config.toml
num_hidden_layers = 11
hidden_size = 192
n_experts = 64
experts_per_token = 3
d_expert = 32
d_shared_expert = 128
hidden_act = "swiglu"
moe_layers = [1, 2, 3, 4, 5, 6, 7, 8, 9, 10]
router_score = "sigmoid"
normalize_top_k = true
routed_scale = 1.73
balance_loss = 0.00104
balance_bias = true
init_std_router = 0.00858
lr_router = 0.000971
num_attention_heads = 3
num_key_value_heads = 1
head_dim = 64
vocab_size = 16384
norm = "rmsnorm"
norm_place = "pre"
norm_eps = 1e-05
positions = "rope"
rope_theta = 10000.0
rope_fraction = 1.0
qk_norm = true
attn_scale = 0.125
tie_word_embeddings = false
parallel_block = false
init = "normal"
init_std_qkv = 0.0315
init_std_o = 0.0315
init_std_up = 0.0315
init_std_down = 0.0193
optimizer = "cautious_adamw"
learning_rate = 0.00133
lr_mult_qkv = 0.5
beta1 = 0.9
beta2 = 0.99
lr_head = 0.0103
warmup_steps = 346
schedule = "wsd"
decay_fraction = 1.0
decay_shape = "linear"
final_lr_fraction = 0.02
batch_tokens = 65536
max_seq_len = 256
doc_mask = true
train_tokens = 438400000
max_steps = 6690
dataset = "wikipedia_en"
Below are experts of layer 6 (counted from 0) of a mixture-of-experts language model. Rows are named router (the router's row for the expert) and show model dimensions 0-191. Each number is 128 + 24 x the weight over its row's rms, rounded and kept within 0 to 255. Numbers have three digits each.
After each expert's rows: "gets" lists some tokens that make up at least twice as much of what it gets as of all text; "comes before" lists some tokens at least twice as common just after its tokens as in all text. This comes from a sample of Wikipedia text that the model never trained on. Tokens count by the router's weight.

# expert 61
router:117112140089095155100139130169111101136179106121174144119146105063142149111124168114138060189136099133121138137079123144110137132142121124135130127140121115127091149124174111118140129087113126158160086139105155151101112145116107144129093151177136116143178127107153128125091170114130129112100165129127163105140159158126120134120153112133140107129110106116095108154154112094073104122111108068135115106101090087153159153142151145150101119119165129117139161136138151140114133118129152136099135168128107117096074145120122109160110148133108153103091119130104126092125151123126117109
gets: "was ", "is ", "were ", "had ", "are ", "has "
comes before: "a ", "been ", "to ", "the ", "be ", "not "

# expert 4
router:092151144129111101110129095125119097147139093148162127136154073097146131101138156144129093145125079145097111147137095162102158144127114137132115136157088132166113123094139110159129158113060151155114120140114164168091104172106111135136124118120142113180151145106185104109090161118142092132126128159116147164134130142115121131126170109093146140097097137127113114164172132089099160158107131099138096103148108087155157123108122143125122162118155118110134115152139164125124139111086130181117135131131119108128108131092127105161104173111117161115109150122070120124118141113115129084
gets: "201", "200", "202", "199", "198", "197"
comes before: "0", "2", "1", "3", "4", "5"

# expert 31
router:108128153085114201117163101117126087131151100127180118082138090110111119129112170118165113127146149084126148107144119146139118134105145176101071147167109142162105104105160135127126141077086155170107129123124150139122112177135115123133084127146152112142161115123116125124105152127137111109137137137118121110121137143160149078138164084110156110108109093095093119153166126098081106117112105082111118116154083097160140150150120131118129112139181118137156099130104161103102133129144118141117114131097123166112090124142124093127113138160100136141108111150081127116146129139132135110
gets: "was ", "es", "as", "as ", "to ", "in"
comes before: "to ", "in ", "by ", "as ", "a ", "on "

# expert 60
router:122160140120146127108162095134155112098129118136140134063119126125155168125132158087105074144102118097123132121109119117116146166091120126117112114126128150152088124108141096141152156083047164140134124131141179145122107140172119155119110112150130091187135110130160118136106152106075147125118166142119112135148136146151122125128195094104180130124119139143109108133171124128090158121122094120167086131117101097153143145130144145129102162134147118144132133129132142110082117097133150163129138125138124135098112152133127124143089158111110137158124111129086067084123142140120087117
gets: "|", ",", "b", ".", "m", "km"
comes before: "\n", ".", "^{", "0 ", "000 ", "N "

# expert 42
router:114147165101141127112109107138140079126150075121141096127131103063154146124130158105137073134153109098090117147077129150124154130107098170102083146128136118161115118099183117123158169113061155134120120145144154139122102129140125139122095140113135088149113117109147147141106152104112099117130164137095137126118140108168146138154170078092114103130133118121128117116162119115139147146093085106133136096123086098126158118181132177123101110105142084113189120111119130124099127097119130156126110139136133161108106168126097104127111153124149167130101119111110136115125103100127123110
gets: "| ", "; ", "- ", ": ", "); ", "/ "
comes before: " ", "201", "1 ", "\"", "1", "200"

# expert 36
router:101112155128149170127168099132121067128179128138136094132128075120131113122131167115109091131149095089080141155075142159139130132113106150090113105128128147168118134113184127119126145101100155150126134129148149156137133174183113139120130164108135115145153101117116107136118162125131106113139123168120144145114122179140120124141133074115143137115084093102115137116171104164065120108126116092150142120139092101120136114136131127137127156179138070136143144116120132153061112120113115172123124123126102125137085133128130123135123159149114126098095105157101148106124143147168126104
gets: "of ", "for ", "by ", "to ", "with ", "in "
comes before: "the ", "a ", "his ", "their ", "her ", "its "

# expert 22
router:106144134106129133122098088150147120106134127157137139151159102109136162139120160093125108135120115117110163122117148125112129124116075107115104145150146124182119114102180153126143154111054163160139115143160159120115098158167114122113115118118135157177129143103150124152098163141122122132125176133147140119133097192143101112126208126124169117119100127110153102164144143138123131129100098125125120110176090102150114128141141160121119136177164107137185153145124112118072153131130125152106130133141129149105077128082118100139097154162108120130129101123109111094147110102100140116
gets: ".", "|", ")", "'", "==", "==="
comes before: "\n", "\n\n", "s ", "S", "\n  ", "5 "

# expert 9
router:094135160096136135117171096129153070123128109120184106119154099076104157110120168148124081110120112115102117133106141119123137123111103141114130129115135128144105127093179099135090148114067154143107146116149150148100086174163107127110075116156109114181126135122142098149108131135104115123139160183124167143131157142179122117142153100114147136134112092133094114162162145123131133152096142091153118120161096085102156093118116169162125142126166093114162149118129124118086156148093134128111095127107128120118086141113116099105102120146114124125092117109118108122141118109103129122
gets: "s", "ing", "ed", ".", "ers", "es"
comes before: ", ", ". ", ".", "\n\n", "\n", ": "

# expert 19
router:086154129101144119098155112145144103141148122153161109100158108106093150136128151151125058149127119111107122126121093156128154104085120140115116126136150113140145121106169093127143138118106167129108141153156172151082110131129121128090111118155143113150146124151153164123070152129120100128127132159107155127136151146130110128131185122124172122132094122148119103146173136107087178145055095076148135125144101092112160129101139147099129119157186105109141151151120141130092118136112138176161128096131124113119098152126131094124100127149150147103134120094079098118139093139102119124
gets: "which ", "it ", "It ", "that ", "ation ", "they "
comes before: "of ", "was ", "and ", "in ", "is ", "to "

# expert 58
router:124138171102124114121158141129133116107152113147157121095152065101138140094115178094108118160122136109121140134109116180111158143092107153101117123138143144125088102096188097103124126112030143146116112115134145157097105159132143149097106109157114117176155108122131104137135170129107133127127155189112146168136132142146112102115159107112108124138108123114122109129142145129118134122111131085135100106171104096134161102089126165116127152155176133136170123166151104125084141093115137155114089154135136153136087133132116103152127122144087155121116139108111143113156148140119111134
gets: "a", "e", "o", "an", "s", "ia"
comes before: ", ", ". ", "\n", "'", ".", "-"

# expert 16
router:090114168097113130129165114128116093100152112142128130118170097107151139103131179126144107159132124105078138141067131134110159167121125144117142138139125090158118109098150120133174124082093170158109165122142170160087133145183117146095141141127150098169153116119126135080094174138109130127132132142126127158126129148163127102130165113122139167108099103122097089154148138103096146102112121090139101110131113093139109128146142186156123175135137130121136137114096140133085136135093132147110140140158122118084091127112131110163096177147159146115122129114108156105124112136120133095
gets: "in ", "to ", "In ", "on ", "at ", "from "
comes before: "the ", "201", "200", "202", "199", "198"

# expert 40
router:082134124122146158121112122146132101133133135129155104112164082099141134140129177120082082178145128111106132139102082132132135126120105115130113148135115165152093115099181125152136125089089155142134121148118132145109102144132112144097065149122145122172182098129099150132093186132124091109124154179129094118135137126155099125129187123087159099112113131128102111129162137144108167123121107102147139112113119122155154102173150149125147155145190126132196145156137124112117130099111137150147135095144115117106085168147127097140121146127141149095118142119103122093152115135115130117
gets: ", ", ". ", ": ", "), ", ") ", "\n\n"
comes before: "The ", "and ", "he ", "the ", "which ", "In "

# expert 10
router:104135130093158133135101114155087086151141118127155080105191081104146156116124147118100067117123112101097153125080115119128157118103092122137100098137115142158115140098133134148149140080082182143124123147157198154085079170153096144093099123143170133167159134108156126099091144128153136146130160140137135133108145142165131107152155112109157093086115136112102122122164128105138122138097115117121111119128089109155130124151125166109123147132141155130143120135139125107110119133107123136135100167127106086123123125125141104166120132133107140083092108136108120084114111146142144146
gets: "0 ", "1 ", ") ", "2 ", "3 ", "5 "
comes before: "| ", "|", "(", "– ", "/ ", "years "

# expert 28
router:092158118127158138100146124152098106146134114131152117097155077089120180131123142129117089099132138112116126112072100140125138143135096137145102121136118138136113124118136133131141124068083197168121119158162198150081075155154104154115120116144155126147169123102141141104074164106108115166166160132117147109109135132148159116129175122123161119125114111138105086110160160105108121145132127073122142135114118099162133161142135155125144156120161140131149148142117132119097101128102119168136108161140110115120092118133132113165101141134114123123086129105116105106093104113124097099
gets: "he ", "He ", "she ", "2 ", "5 ", "0 "
comes before: "| ", "and ", "(", "was ", "in ", "|"

# expert 11
router:129136148098150120153172109112119065142162148129138123130150094092140139131131183106163070132128090108098115136066127141106142127127123141104110126113109136162107126124184139146118150105103179142109167125142192140129130143164126141120132125120134148132154127122116140108111175136101145125120136150123128126118143161131106106124187128103157136126113131103111100144160129113084132134123158103162119126117075115150103110138129173177152175129136120123154146113108151127088132153094126170107116130128118141110090153113131077138086179126120153082079127107096137119117100117094117113
gets: "in ", "on ", "by ", "for ", "with ", "to "
comes before: "the ", "a ", "his ", "201", "its ", "their "

# expert 45
router:135128123092127107116146103134136105152133106105175095132142095076124114125114171117121084148109130103106139140113121167120147125126127137115099102167124141156092128112141136113154179072092183164122142176154179156132143154154123141104105124176151119172162134110112111153116157120081139141131156197130142117131125149146096088144177089112120134117086104111122102148167135125123139127109105119160127120130122130158121114113113141140123121114176124110160141116166151087108111112095112161160116131092126129123095153102131090110120157147110124120095102130077120088107139126127151136
gets: "1", "2", "0", "3", "6", "4"
comes before: ".", "–", ",", ", ", "; ", ") "

# expert 12
router:140136136101148116130137125130149092141165120105157142092168057066121159094097154126130076135120140106108145141126072163107143130139107155107102140134127156141126119128159112129151117088072138138142093155142184110057115152132126128091128132129159103161156139109136130079103164132096095146121195162109170128111142156150122115130150143127152101125099162113089105124154140112109157100093121129147135120122109077157107126149142176123135123149189128093143130147128119136111127121098108136109098155172136130132110143132122126154132137132107140131109141148103123116147128149113132117
gets: "\" ", ") ", "i ", "o ", "er ", "us "
comes before: "(", "| ", "and ", "was ", "=", "is "

# expert 46
router:119143148102133145109136132137118079143141112157160106109156093105108127111114151093151100126153117109111142122119093130104172144102111136102112116132151139179126127094159140138139151074057193153146135142178180149090082147152095133084124141133148134176159130093157110095120163153141150123131183153115117098106125127154098100145163112100158108135099115114097123162151127121128111134100113113147110157134115130134121111119142144142092168130156142110156123131124102124085122139128141185136101124097094105125129164109133122125115173136105125120083136120118124084134096122132138102
gets: "\n", " ", "0 ", ") ", "|", "1 "
comes before: "| ", "|", "- ", "; ", ":", "|---|---|---|---|---|---|"

# expert 51
router:115143140086118165103137130155149061095147069130163137132137096073135131134110117134119105131150130125112132115114110161137119147103126106103121121146135160176150107083166124101124122120048137135125137147164154175115072142179095132129108154144159117137089123125142119119111137158083118091114124193105143150147121124125131140099163105082125108116099119120108099141153112113098160126093110090126112126109103099121128122149131135113142140111171117131169122153131140139098124098113133122094113100105100090115092125090115108166116128129115115126100136130085116116177134155099128140
gets: "\n", "- ", "\n\n", "°", "Born", "″"
comes before: "- ", ": ", "N ", "by", "/ ", "Born"

# expert 39
router:100152166119154181121129121142131081139162140120148114097127102085108112079115153146128058135104123109098121155092104157132150127127127131114098128150130165128122111131159149120136146106093153134111167175141133121122128140178113170101068130131117124164179123136139152116068130110104127137125143174123097138132154148139114110147144112094168136131088155102116100152180142131147163119083093077157115124149110105134164112135147148149114148129172098128201142149131134135109146120086143137150112114133113140127115157118149108143127163127114130106119132111106134099110153096121110132
gets: ". ", "\n\n", "\n", "that ", ", ", "= "
comes before: "The ", "In ", "| ", "He ", "==", "It "

# expert 56
router:124143139123154157108125138147160094118151114117136099114172097077118130140109195117139055142127111123103126102084122141093133135106116163105136162117130140149120128097165131124164160131049163105120110159125193143110085107156100134103107135120136099166140124119162117087132128104102131110120138138122130132131128184144125131133137081101129117125118109146105111146165144128131116116089123084128115105114094095110140147189152151147119145131146122121134144121130147137095149122089134142104109150116129125103091170156143114157107142103158147110058125118104124088106123133127123110
gets: "| ", "; ", "°", "—; ", "′", "″"
comes before: " ", "0 ", "1", "1 ", "— ", "+"

# expert 52
router:106171142081132150122122135133124111117137130142144137093123120105117161086112157123115064122131111114120086139106108162116150139104111121077128167154106135156134126112142075119151175089110173137134129117123155156112099161182106120114133108135137146127154109162132114107085166115136130135126135146128155112115155131140092092113192137117159120148116128088140137123138142114086172106112115067146075089147118117143152112148124137154115146136176087126181134106146131107103148120122145168146117180129135108127091160123132090101140160134154116128083161126090127104142121116140118119
gets: "and ", "as ", "or ", "which ", "but ", "he "
comes before: "the ", "was ", "a ", "is ", "he ", "it "

# expert 24
router:101153137100115128097157136139120102122127126148147139109159083093136121101111159158105082137135162125086142092092102137113131131094116127104145121151100136163092114112141119125132169094083169165144168183159166151100109151147117123105122124153141071134155103150154152070086138127122130102117162148141127156133128161115108084137148103078146112127079146122104092153195125123096130124081100113132128137159103111136116149117114166143151112122184124107130150111152141140082131158137162139128134140144105099123127133122142120166126118103135124109112122136106098093149106116099121133
gets: " ", "0 ", "m ", "W ", "L ", "ft "
comes before: "| ", "|", "(", "and ", "of ", "in "

# expert 62
router:118151135068105161102124134140116078113153099162181150110169107080188139109109151127142094170116119114105139144100144147122138112109119127131121122160099120151113165108176135133121139094097149157131127164123160136126097141144102131141086133144154119152143115134120120128093210122126129105113128132106145114132122130130143127127160100111167137109137117113132110153179106105067144127107111111122136135099091091140148141163136134165129122138186161092158125127133138134097140125123145147122141163119084099085068136109101091165094136131126119100096117134098125107127143153146129111
gets: "was ", "is ", "to ", "as ", "were ", "are "
comes before: "a ", "be ", ": ", "been ", "also ", "an "

# expert 35
router:116114127067116113111113104119134120110158117141170130101152073119121138141128158129127084118142105121107132150106144159123146134100114141128088132123114158166145165132147116135134149079058158164119150140159184165116109153140107149110089172126170097146166091125144118128109182149129117125144170128136140125113155122126107141115170127104111125110116119124127086150151127116096183134133087092111083119151093089161116113134161171135113144133126149135142125157101157102117157136110136174120117138120140094118094134106134109101137162147128120086137151110124087100171110111123110094
gets: "–", "201", "200", "th ", "% ", "202"
comes before: "| ", "201", "200", "202", "–", "199"

# expert 63
router:123114116108154137118133136122098072133133107104148120137143084084116139092113157104091066136129136090119131142135096160104172123090110130110093134145117158171114115126154122106152166117071171137116132169150167154118105137165121121096103133191126121191141128139131111114116153141096133148140130165131156138124117126150107121091152110102101157122103139099148114129179138118105153137087115124143121123174103111127130114150144139134126148118154136126149123146138171109107151145114108157147097112110080129115104125099163069124132171141101146108109127130093106067127133135093121098
gets: "3", "1", "N", "2", "4", "5"
comes before: ") ", ")", "–", ".", "% ", ". "